config.yaml
n_experts: 16
d_expert: 224
d_shared_expert: 256
moe_layers: [0, 1, 2, 3, 4, 5, 6, 7]
router_score: "softmax"
normalize_top_k: false
balance_loss: 0.0118
init_std_router: 0.0271
optimizer: "muon_variant"
beta1: 0.95
batch_tokens: 32768
steps: 7297
dataset: "wikipedia_en"
Below are experts of layer 5 (counted from 0) of a mixture-of-experts language model. Rows are named router (the router's row for the expert), up (a neuron's input weights, with its number), down (a neuron's output weights, with its number) and show model dimensions 192-383. Each number is 128 + 32 x the weight over its row's rms, rounded and kept within 0 to 255.
After each expert's rows: "gets" lists some tokens that make up at least twice as much of what it gets as of all text; "comes before" lists some tokens at least twice as common just after its tokens as in all text. This comes from a sample of Wikipedia text that the model never trained on. Tokens count by the router's weight.

# expert 3
router [ 99 146 139 171 144 126 124 162 125 126 138 127 146 190  56 123 131 191 119  73 150 154 145 124 163 122 131 153  93  88 182  90 124 158 122 111 165  95  81 128  76  85 159 111 126 125  81 108 109 128 136 116  96  96 166  98 158 127 178  91 129 121 158 148 156 109  91 150 126  60 108 164 140 103 119 155 176 107 103 162  85 153  60  82 121 115 138 140 152 133 131  92  87 135 102 162 129 115  74 121 131 120 143 116 106 176 136 109 110 106 169 224 156 155 131 115 119 148 166 128 107 150 108  79 123 131 170 151 150 133  80 178  49 162 130  98  83 102 127 198 153 144 146 105 166 107 155 124  98 125 125 144 128  82 100 185 129  67 166  80 119 116 100 138 171  76 145 138 152 126  78 122 166 170  92 116 110 117 138 195 158 104 142  98 106  95 200 112 156  94 174 151]
up0 [ 84 152 100 121 112 133 127 129 123 179 140 145  88 120 137  84 176  71 115 137  91 136 171 106 178 153 124 145  69 120 160 157  84 170 160 157 124 136 112 161 156 106 123 109  77 158  94 121 154  96 118  96 142 145 101  86 172 150 167 134 157 154 191 116 150  84 161 110 145 135 182 143  94 105 116 134 100 108 112  75  96 173 135 141 114  93  75 138 149  57 162 128 113 100 163 124 134 158 124 164 171  96 102 127 137 135  97 121 127  99 154 149  73  86 148  87 122 129 177  98 108  76 154 119 115 103 100  99 107 123 161 146  83 103 123 124 187 186 142 154 142 171 105 142 160 150 169 116 126  86 131 177  97 107  71 167 115  71 159  90 108 165  96 191 150 147 118 125  78  70 101 123 153 175 199 184  89 102 131 106 165 119 167 209 182 114 161 150 127 157  97 147]
down0 [107 113 134 111 134 157 109 182 165 203 113 125 135 110 151 190  79 151 100 118 129 155 115 163 210 166 156 138 152 106 104 157 105 189 134 116  97 114 134 114  93 134 166  87 107 153 216 119 159 123  97 154 164 110 121 205 117 150 131 147 107 105 107  80 146  81 166 115  85 142 157 143  98 130 169 103 126  54 141 168 140 113 117 105 173  60 171 171  62 150 125 221 131 139 118 106 117 109  91 120 109 140 157 108  52 148  91  83 129 174 144 121  99 131 117 151 165 122 126 133 141 117  64 166  82 152 191 126 135 136 184 121 195 155 147 127 151 112 135 161  85 112  90  91 127 124 131 165 132 145 148 106 118  95 130 160  98 145  51 181 105 115 181 116  78 135  58 105 163 131 130 101 125 106 116 124 127 162 172  93 115 131  95  83 144 129  92 111 160  88 115  81]
up1 [ 88 139 106 150 116 120 116 215 104 101  43  83 168 151  96 143 118 113  82  85 206 132  61  60 143  64 155 169 141 142  52  71 134  98 173 143 101 166 193 109 146 158  97  57 155  88 118 177 163 115 112 139 184  89 164 144 130 139  95 185 156 131  99 147 167 110 152 137  92  89 134 139  88 154  80 144 133 186  91 147 129 176 168 113 202  99 118 160 141  58 155  89 140 100 162  79 124 131  99  89 147  88 159 151 148 155 163 164  98 116 120 117  98  92 118 198 130  86 121 142 108 122  95 175 147 143 114 130 145 176 155 173 113 108 143 104 133 201  89  85 143 137 140 121 178 120 178 109 102 113  86 113 107 153 112 146  84 179  95 164 130 165 138 155 111 107 166 142 104 103 135  78 175 145  79 139 120 142  50 103 129 111 122 126 174 112  60  88  69  81 136 112]
down1 [125 132 142 173 146 177 165 185 117  74 108 114 183 126  94 150 182  81 120  92 128 144 115  96  94 161 107 122 164  85 160 134 103 157 184 150 184 139 189 126 103  99 130 121  98 188 160 113 120 112 121 113  88  62 129  72 133 139 114 185 141 112 162 112 121 163  80  78 147 138 136  71 103 145  76 135 143 125 127 138 110 118 106  93 174 172  48 163 105 155 182  98 131 106  80 137 131 154  90  87  91 139 123  74  79 155 118 111 101 120  90 134 155 136 111 106 126 147  88 176 150 129 110 108 111 179 137 124 130  62 127 133 124 151 129 119 174 133 112 110 150 139 124 157 117 139 152  97 153 153  84  95 134 122 108 125 111 157 104 145 147 162 125 105 107 150 141 155 180 116  93 115 122 147 116  98 147 118 153  95 106 100 128 173 104 124 135  60  84 118 138 139]
gets: "\n", "\n\n", ",", " (", " \"", "–"
comes before: "-", "|", "=", "The", "In", "19"

# expert 8
router [ 98 139 115 104  81 182 145 171 119 147 126 135  83  88 111 111 167 154 113 106 126 149 127 111 140 108  89 162 153 173 133 175 146 100 107 106 175 106 119 148 113  92 137 141  83  89  89 140 209 119 118 121 110 125 137 127 102 151 111  63 119 103 144  78  98 105 123 190  98  70 132 142 176 101 129  72 150 170 142 153  82 170  96  63 109 121 151 145 121 130 146  98  90 112 131 178 122 131 155 155 165  80 158  72  96 143 138 143 149  83 120  78 168 141 147 190 186 137 109 123 120  93  74 106  92 170 131  85 144 154 128 185 118 174 108 122  83 121 106 112 148  79  94 129 147 120 106  96 119  81 125  85  99 160  98 181 127 150 160 138 125 109 124 110 152 139 120  72 111 117 148 107 180  90 158  98 133  81 125 130 107 102 117  96  92  87  99 148 159 109 182 150]
up0 [175 160 139  86 163  46 143 133 121  94 162 151 151  81 121 186 178 112  92  19  98 124 120  86 203 142 132 105 124 151 124 161 169  71 160 166 107 157 126 134 123 132 153  74 127  83 108 120 162 157 162  88 109 161 147 165 128 140 184 107 152  88  84  88 165 141 159 124  86 131  72  85 141 143 130 112 156 127 104 125 139 114 134 106  40  99 119 144 149 142 121 145 132 121 171 103 147 105  50 202 114 100 142 105 140 103  92  90 125 125 133 129 115 107 143 114  78  65 158 109 151 143 118  96 171 180 140 138 142  88 145 154 158 142  84 104 107 154 111 130 126 169 123 167 139  92 213 139 143 105  99 146 136  74 130 134 114 144 164 153 148  97 144 179 102  72 145 186 143  98 107  52 143 176 147 137 102  86 112 190 122 116  75 176 123 125 136 113 151 105 104 114]
down0 [169 180 188 157 136  50  65 184 169 161 103 131 130 160  75  99 183 166 148  94 121 128 107 167 109 118  91  94 165  94  77 108 156 154  96 116 115 107 156  68 137 112 127 153 109 121 143 138 161 157 104 155 135 154 198 112 155  55  94 124 131 113 112 109 141 125 103 100  97 192 112 120 123 123 139 155 133 111  93 192 127  54  42 173  66 137  83  87 141 115 108 117 156  94 156 162 107 141 110 117  87 115 115 130  95  96  83 132  58 131 133 146  92 160 163 124  78  91 127 200 118 122  88 126 134 149 129 140 166 131 180 103 132 120 107 189 117 143 155 137 153  93 128 152 101  55  99 109 154 130 180 110 103 142 125  99 164 181 147 111 135 134  85  94  98 200 185 171 110 151 169 151 137 122 157 161 103 112 165  68 127  90 120 113 145 128 150  99 160 146 128 158]
up1 [145 162 140  92 159 173 112 102 113  79 105 128 136 173 155  57 156 143 160 104  73  91  86 138 140 116 204 114 140 123  72 141 178 129  72  99 160  84 144 128 171 149 110 135  98  82  92 133 139  95 187 157 119 166 106  85 125 129 147 129 135 211 133 165 143 102 137 164 130  89 143  99 152 201 131 109  79  75  70 163  72 123  75 111 106 124 100 166 105  98  64  81 121 137 119 109 140  92 126  95  58 123 148 165 139 166 115 145 140  74 120 191 120  87 136 125 114  90 103 101 141 158  84 135  72 148 121 133 128  93 190 115 160 138 104 158 157 175 103  73 175 137 126 129 140 169 146 119 131 159  95 158 111  87 108  96  88 156 161 178 114  88  82 152 111 129 132 173 173 103 119 177 111 137  95 121 109 106 142 202 139 108 147 124 106 144 180 124 161 117  59  59]
down1 [142 124 119  69 183 145 126 117  73 138 140 159 106 142 158  79 143 137 150  68 140 143 153 145 121 165  97 106 204 188 144 101 161 124 110 137 140 198 148 120 158  86 148 201 135 135  93 134 120 137 132 110  90 133 127 143 186 131  64 155 146 129 151 113 156 121  85  97 140 140 152 102  67 103 155 148  93 102 141 168 116 127  96  91  84 143  98 105 151 195 140 119 189 126 100 131 120 144 122  69 127 120 100 163 164 111 131  80 137 117 151 171  84  75 102 122 135  36 164 134 112  66 111 120 115 136 129  92 176 136 152  92  38  86  94 147 110 143 143  67 110 155 126 105 173  81 147 101  93 149 159 136 139 106 153 114 102 144 145 165  94 129 156 200 150  63 122 102 142 146  99 139 139 114 121 149  55 131 127 122 113 161 161 144 102  86 112 102 171 117 110  52]
gets: " of", " the", " in", " for", " a", " from"
comes before: " the", " States", " United", " American", " New", " England"

# expert 5
router [ 96 127 142 110 126 121  89 103 101 157 101 145 123 127 145  76 143 195 134  86 166 136 149 108 176  87 166 220 168 143 204  97 193 129 165 112 155 108 102 147 151  68 132  96 153 123 113 144 151 134  76 151  74 164 147 158  87 110 145 149 162  95 154 161  92  86 154 146  81 137 178 178 148 132 128 115 167 172 134 121 120 179 137 101 178  91 111 139 131 145 170 147 132  64  90 169 163 179 103 125 163 127 136 146 156 118 117 182 111 134 122 135 147  93 163 132  92 139 131 145 144 130  91 100 119 159 169 142  83 127 194 149 124 189 134 125 107 138  67  81 111  65 105  90 179  91 160  93  64 161 142 110  74 127 110 140 125  72 146 169  92 133 107  84 144 166  88 143 103 139 146 110 111 107 152 129 199 104  75 141  73  72 131  78 132 148 111 123  93  97 111 135]
up0 [153 110 145  91 120 137  90 163 106 167 210 197  79 113 137 106 105  97 122  88 133 125  86 108 111 139 120 118 130 126  96  99 176 124 147  82 133 130 122 168 157 161 123 172  68 158 135 164 146 131 104 124 137 161 102 149 126 153 168 190 160 144 179 175 155  59 159  71 124 134 140 136 109 186  75  85  84 199 141 139 155 125 140 104  96 165 127 134  62 162  82 117 116 125 117 156 126 133  80 142 148 102 141 180 160 164 153 129  92 105 117 133 113 146 118 117  79 105 116 130 107  31 147  90  77 148 130 136 162  81 122 117 174 137  70 152  98 170 168 141  97 168 135  62 103 142 142 117 116 140 125 123 106 102 136 109 127  87  93 139 112 104 103 104 150 150 120 180 113 101  84 120 118 149 194 137 102 137 195 123 120 132 170  43  95 116  93 137 168 136 102 174]
down0 [127 140 126 148  85  93 128 151 129 130 103 140 107 140 145 153 152  87 140 159 135 125 143  96  60 105 144 171 140 115  33 185  85  60 113 115 138  96 163 160  69 124  96 112 195 126 110 134 136 105  93  98 103 131 177 175 144 149 135 153 117 106 100  96 127 164 183 159  73 169 137  80 152 103  79 141  92  82  72 124 207 154 124 100 152 189 219 135 175  95  97 132 163  82  93 135 150 129 121 119  68 119 102 143 139 167 110 118 107  63 115 135 137 150  95 138 134  96 137 160 136 138 111  91 137 125  74 131 119 122 181 125 136 142 118 135 142 133  98 126  56 179 108 121 136 107 120 118 186 130 165 138  83 130 119 118 150 121 188 181 111 161 128 148 124 102  81 181  76 120 104 136 167 165 139 151 103 136  91 143 171  99 136 123  78  78 111 184 119 139 134  95]
up1 [184  94 101 204 146 130 124 156 138 130 182 156  79 122 195 204 181  88 151 139 112 125 168 108 106  59 117 115 150 105  94 164 143 110 152 163 128 169 121 147 114 117 112  62 103  88 114  99 180  95 131  75 147 136  88  75  99 148 126 142 103  97 120 124  58 123 107 165 173 138 141 178 128 160 137 153 183 100 154 134  73 118 136  79 115 151 131  85 152  82 196 127 128  69 155 165 116 199 137 124 130  85 131 142 136  92 125 143 105 131 135 161  95  48 125 129 141 110 135  88 159 132 143 138 118 127 153 126 113 116 145  49  97 121 145  83 133 155 126  73 122 134 106  73 133 129 139 127 127 134 143 131 119  92 119  86 128 110 162  96 114 164 126 143 154  99 131 111 112  87 136 132  91 153 134 104 124 122 119 135 169 145  95 110  85  97 108 128 155 144 128 143]
down1 [146  69 162 123 109 152 102 120 168 179 102 175 130 128 101 138 111 101 151 113 124  98 116  69 120 145  80 110 191 144 142 109  84 135 165 120 142 140 171 103  68 105  95 188 144 112 127 165 164  77  68 129 154  63  73 139  80 205 122  73 112 123 134  76 141 165 120 120 145 136 118 104 112 118 104 147  96 122 137 156 134  80 107 164 120 101 112 113 136 129  92 158 138  69  73 154 157 142 109 124 147 152 102  90 167 225 148 130 104  88 154 121  77  91 105 143 130 155 139  96 115  78 196 112  88 107 156  80 131 122 176 123  92 121 170  93 136 126 162 129 100 100 138 104 107 145 178  81 150 132  83  85 164  85 134 110 134 146 157  92 135 132 152 149 113 134  99 107  92 114 109 147 129 132 132 151  39  81 100 181 148  80 118  82 160  81 116  85 143  83 108 140]
gets: " |", " 0", "%", "–", " m", "0"
comes before: " |", ")", " (", " 0", "%", ";"

# expert 11
router [130 109  85 198 105 106 106 107 116 129  98 137 121 132 114  99 171 139 116  35 182 120 147 117 126 121 143 143 120  74 175 144 130 173 124 113 114 154 155 160 100 112 153  76 155 159 152 114 102 139 163 142  74  68 164 172  84 114 152 103 120  72 156 127  78  67 143 149  83 115 166 109 180 111 117  91 137 160 116 110 123 122 121 103 134 103 140 143 165 130 173 182 101  55 110 203  91 153 150 148  94 112  90 119 127 173 136  98 155 145 153 173  83  70 150 188  93 183 156 149 120  87 138 106 104 122 137 126 147 161 135 166 131 135 136 124 138 126 139  84 171 204 106 113 163 186 121 139 138 111 118 135 104 108 109 136  98 127 123 132  79 137 143 101 134  74 146 180 107 151 180 135 151 123 170 147 180  63 114 159 110 144 113 156 127 163 167  94 141 123 117 160]
up0 [159 101 187 141 119  95 197 172 114 129 124 115 143  75 146 146 163 182 148 159 158 217 162 136 126 148  82 139 113 186 127 123  91  90  95  93 138 154 166 109 151  94  57 166 109 112  72 119 190 146  83 119 137  76  67 181 145  78 141 122 123 141  64 162 171  76  61 149 150  82 189 112 128 172 159 115  88 119  74 149 138 179 131 147 150  91 153 149 153 115  86 184 104  87 117 136 116 137 184 116  98 133 172  92 155 131 170  80  45  98 110 113 129 196 113 163 170 107 160 128  92  92 128 116 146 178 113 113 117 104 130 107 107 173 142 178 139 117  88 110 110  74 185 105 129 133 155 135 132 156 172 118 112 162 152 166 154 116 127  89 130 125 130  97 176 120 108 133 134  65 130 154 187 124 126  96  83 152 154  58 133 109 111 121 115  79 122 147 102 141 152 128]
down0 [174 120 121 121 164  73 166 218 134 143 106 165 144  53 144 132 179 107  78 153 136 104 126  92 115 116  87 158 124 133 141  79 148 111 126 142 148 165  96 126 136  89  52 135 140  63 122 173 109  93 154 190 162 129 205 167 113 118 137  98 133 168 146 144 179 150 157 141 140  89 124 115 119 120 120 139 140 157 103 106  61 132  76 148 115 122 127 153  99 155 154 156 130 146  85 116 139 183 119 115 106 142 141 116 142 115 129 149 105 179 142 118 130 145 120 115  79 176 169 190 110  39 196  79  69 121 102 173 116 114 121 159  93 124  87  70 125 134 113  86  72 109 109  80 142 145 192  68 163 107 100 130 101  43 139 154  93 168 119 170  79 108 130 101 175 120 110 105 148 112 106 124 122 114 107 166 162 159 119 123 147 134 109 122 133  71  97 107 180 108 153 188]
up1 [148 161 145  91 164 147  97 146 134 132  87 133 128 129 170 139 100 109 116 146 168 114 125 147  76 111 110 168  87 112  69 166 116 129 154 109 132 135 149 120 104 183 140 102  70 103 175 105 139 141 138 167 114 158 155 178 150 131 213 139  84 100 155 187 177 111  78 125 139 152  90 122 111 117 127 106  88 117 178 143 129 114 125 154 122 117 150 104 142 143 156 180 123 116 137 182 124  98 113 137  79  93 127 146 162 114 133 137 133 130 134 107 122 169  93 124 159  95  26  85 146 100  75 133 179 183 178 100 107 148 141 167 136 119 165 170 128 125 131 182 103 127 124 142 133  62  95 139 142 155 172 164 128 144  94  49 100 107 145 121 169  97 155  68  97  87 152 139 122 170 103 180  78 133 163  93 122 144 107  95  86 106  86 144 176  89 125 176 114 193 198  96]
down1 [109 123 152 147  99  88 169 135 141 148 111  87  98 146 140 123 115 137  81  87 133 149 175 122 120 126  88 107 136 173  90  75 149 150 150 151 138 139 125 154 129  29 155 121 126 114 117 101 113 118 181 107 171 140 131 125  90 193 109  65 119 146  43 109 158 130  97 145 100 108 164  92  83 122  77 163  87  96 111 148 148 130 161  89 151 153 124 129 149 145 174  97 104 168 101 172 120 114 208  83 115 151 125 102 143 147 141 106 157 135 144 123 163 193  82 153  96 107 144 148 131 162  54 138 114 105 160 101 149 146 150 120 111 128 143 194  77 117 121 109 162 131 122 118 121 165 115 158 153  88 115 166 145 125 170 136 131 144 137 149 159 129  96 147 136 109 167 164 158  94 179 167 124  91 105 151 103 147 161 135 163 112  83  80  77  99 121 151 148 199 129  90]
gets: ".", " 1", " 2", " 3", "1", "2"
comes before: " |", "\n\n", ".", "–", ",", ")"

# expert 7
router [ 68 138 102 113 108 182 151 187  99 170 127 136  84 107 104 102  66 176 133 127 121 142 103 111 148 112 115 151 148 162 172 109 193 141 109 132 117  59  96 165 149 149 127 129 126 168 128 121 129 152 154 126 150 138  75 173 132 149 151 136 135 140 118  83 119 133 134 102 147 118 148 129 151 126 144  89 121  95 174 186  80 154 111 124  78 156 125 136 130  82 141 152 119 129  95  93 173 108 154 113 100 124 145 106 103 124  97 116 170 125 137 122 133 112  81 199 105 128 110 117 154 143  98  89  87 116 113 133 142 150 105 130 126 146 132 128  96  61 125 190 179 131 150 101  74 123 157  97  88 138  97 119  94 218 106 117 112 103 161  86  82  87  58  55 177 113 143  54 147 118 133 138 145 150  97 145 142 142 140 123 147 186 106  84 102  91 101 141 162 126 169 130]
up0 [139 102 123 137 106 144  83  57 113  86  99  95  91  62 135  84 148 117 157 148 135 103 151 133 136 102 123 144 111 168 113 188 125 159  92 119 137 106 101 108 127 161 154 110 145 175 107 122 122 127 132 157 127  87 153 145 110 133 106  94 129 158 116 163  87 119 140 123 157 166 147 109 105 177 138 185 146 149  96 164 144 133 136 129  78 149  82  92 130 135 137 103 131  77 132 105  32 128 132 187 131  86 116 125 148 142 132  46 132  71 151  93 134 152 179 127  93 198  99  55 129  94 151  87 111 135 131 149 120 117 144 101  98 160 140 114 122  81  98 124 138 171 105 183 129 158 148 189 120 137 113 149 138  96 209 162 167 127 121 134 141 158 117  64  79 117 143 194  71 132 147 163 147 190 135  84 167 117 183 126 116  79 143 103  96 105 148 106 175 197 176 176]
down0 [107  58 116 168 151 148 134 128 101  93 135 164  96  93 119 145 169 131 125 113  85 129 121 136  93 180 116 126 176  90 127 154 166 126 122 100  76 125 136  78 128 119  96 113  99 150  91 124 112 108 126 156 102 119 170 122 137 110 185 129  93 134 117 116  56 115 155  97 174 130 187 104 146 154 198 163 165 125 137 123 151 104 164  98 127  29 125 105 132 149 168 126 148 130 157 103 136 140 114  84 130 142 119  80 115  93  78 113 110 163 106 128 109 169 109 141 121 174 133 176 154 166 121 142 140 152 132  91 128 128 170 117 151  93 177 117 146 134 161 144 179 218 178  59  59  85  78 177 196  95 135 104 159  93 209  98 118 105 155 108 118 152 152 111  81 128 147 115 142 144 108 126 170  95 110 111  74 159 137 135 172 139 145 112 142 137 104 100 120 121 144  70]
up1 [154  99 131 150 123 159 113  85 105 102 137 124 106 111 139 107 136  93 149  97 115  75 124 113  81 105 155 145 100 201 124 151 124 111 127 187  76 186 120 122 124 186 145 115 109 102 128 131 138 180 140 184 112 120  71 164 100 185  71 103 143 109 183 100 118 173 127 127 144 112 123  94 178 105 125 117  57  95 157 136 143 133 134 104 157  97 174 136 187 135 119 113 100 109 114 125 153  69 165 152  93 115 102 153 114 151 164 180 210 148 111  98  95  67 145 123 101 124  99  82 120 147  99 163 146 123 159 125 144 105 138 121 105  64 112 141  37 129 143 124 124 117 107 143 154  98 128  99 125 116 162 128 148  79 135 104 179 102 167  86 125  89 110 151 115  60 127 121 154 103 155 160 113 134  83  81 149  75 112 141 113 102  73 170 148 101  52 126  88 145 149 121]
down1 [ 89 154 130 141 169 190 142 157  98 142  37 149 172 151 106 116  99 161 122 120 126 148 116 126 114 106 113 174 139 132 123 158 169 149 136 156 135 199 106 156  91 154 119 165 111  57 214 110 136 177 152 157  67 169  89 128 110 143  96 155 140 143 111 176 188  42 125 139 166 100 103 139 139 168 143  69 121  68 173  96 127 111 104 155 103 144 104 146 152 141 115 152 114 137 151 190  94 168 106 129  93  72  76 132  76 185 120 140 154 155 146 115  80 110 143 102 145  67 109 119  67 165 114 131 134 113 145  99 160 113  50 128 148  91 118 122  80  99 128 138 158 125 112  85 160 143 156 195  86  84 129 165 187 107 121 116 188  92  81 164  60 163 103 122 118 132  89 130 111 181 125 159 156 110  85 139  70  72 110 145 108 132 123 110  66  80 125 131 165 128 115 108]
gets: " with", " to", " as", " was", " that", " for"
comes before: " the", " a", " to", " his", " that", " an"

# expert 6
router [ 74 119 122 121 134 165 162  51  91 184  97 114 100 156 111 122  95 112 139 125 180 150 129  67 133 106 129 147 142  78 120  92 158 158 121 140 129 124 117 126 133 161 157 128 144  88 149 125 140  62 153 162 149 203 129 146 123 164 155  47 129 128 142 125 101 120 196 142  87 146 145 158 141  91 121  88 158 143 175 133 116 123 121  83 160 129 103 125 122 110 140  76 118  47 103 119 166 100 115 181  83  97 139 108  68 119 118 129 123 169 150 157 165 108 131 149 110 118 110  94 171 151 151 167 136 129 182 155 109 167 102 129 120 153  30 129 145 137  77 124 101 123  95 161 140  91 135 126 118 162 108 136  70 151 117 149  78  71 121 158 105 174  95 104 194 136 164 115 140  95 192 119  91 105 160  72 167 165 158 136  80  98 144 106 112 125 192 107 126  83 129 190]
up0 [132  98 174  83 102 189 178 129 137 109 153 155 128 117 137 135  83 107 133 103 111 129  96 118 198 132 165 119 170 113 101 137 123 114 161 190 112 152  75 107 119 153 176 134 152 129 193 119 119  94 134 121 200 182 147 125  95 143  78 134 151 161 151 122 108  77 147 139  95  77 182 106  89 144 110 115 144 103 104  87 103  92 123 107 127  76 132  82 164 135 149 106 165 110 130  73 123  94 120  90 195  76 165  98 125 136 152 119 131 139 100 160 104 148 140 113 137 193  79  50 147  57  97  90  95 136 133 107 141  98  79 123 170 141 150 154 129  75 145 117 116 109 106 158 150 140 151 136 178 156 120 255 154 117 119 130 177 116  84 109 185  78  77 129 197  89  85 137 150 122 150  73 194 125  97 105 102 116 128 145  86 175 116 142 120 167 135 151  72 156 176 102]
down0 [112 156 177 107  62 146 100 106 124 163  85 178 121 162 111 117 177  97 143 114 151 145 127 135 115 129 107 116 132 136 124 194 164  95  92 141 138 145 134 110 162 153 124  82 166 130 144 152 135  88 106 137 151 133  72 130 121 130 144 213  82 132 105 155 165  42  85 194 147 146 142 111 170 126 147 123  98  67 169  81 170 161  72 166  79 163 105 125 119 166 141 117 125 131 171  98  82 112 139  97 142  77 151 158 130 159 127 171 132  78 100 157 149  86 140  67 114  60 140  94 177 155  81 147 123 124 107 163  89 134  84 149 130 121 133 148 155 133 127  79 108 135 118 113 132  79 167 153 119 160 106  92 114 161 160 141 135 126 117  95 147 167 129 169 162 181 122 170 130 161 105 172  88 113 103 162  75 126 153  79 119 126 160 164 136 111 149 149  86 113  95 146]
up1 [ 95 140 173 155 101 156  46 135  40 127  99 107 108 162  82  89 108 181 172 171 166 145 157 126 135 144 108  73 132  98 122 128 156 103 113 127 148 125 170  92  93 102 176 162 129 123 137  99 128 162  88 152  93  88 150 155 124 109 152 118 128 120 115 125  95 124 184 160 162 150 142 155  99 107 183 155 127 175 127 175 179 143 157 227 103  98 125 121 168 127 183 157 162  92  70 113 106  97 139 130 152 187  41 132  72 174  80 117 120 112 157 122 136 157 119 124 160 134 137 184  66 117 111 172 125 116  52 103 143 104  96 110 191  90 142 151 134 126  85 122 102 126 129 112 100 128 134 171  84 161 172 102 150 118 100 142 145 119 102  87 104  87 116 129 167 150 128 136  91 135 143 150 143 144 154 133 111 159 125  90 115 152  96 129 116  88 122 162 100 123 145 173]
down1 [135 146 174  97 196 109 106  77 126 150 162 146  89 173 148 127 114 115 153 137 138 108 152 165 168  60 104 118 146 124 102 142 104  90 162 154 138 128 105 143 154 134 116 174 116 102 134  90 170 102 137 112 138 104 160 148 123 101 116  96  82 134 139  63 120 133 121 113 106  87 121  80 131 140  56 125 107 203 168 153 173 147 191 131  72 173 182 208 115 112 114 180 126  74 127  95 156 111 115 121 180 107 144 118 160  91  93  89 130  49 194 139 138 132 112 118 239  88 130 100 137 129  98  97 147 122 176 166 136  92 141 119 159 106  32  95  91 144  97 158 104 139 174 106  92  83 127 164 154 137 176 136 126 149 152 154 124  66 202  93  87 137 149 131 152 169 131 124 149 126 110 109 137 119 114  95 103 135  94  63 186 118 162 175 183 108  72 124 129 165 156 164]
gets: "s", " to", "a", "e", "i", "es"
comes before: ",", " (", " and", "\"", " be", "a"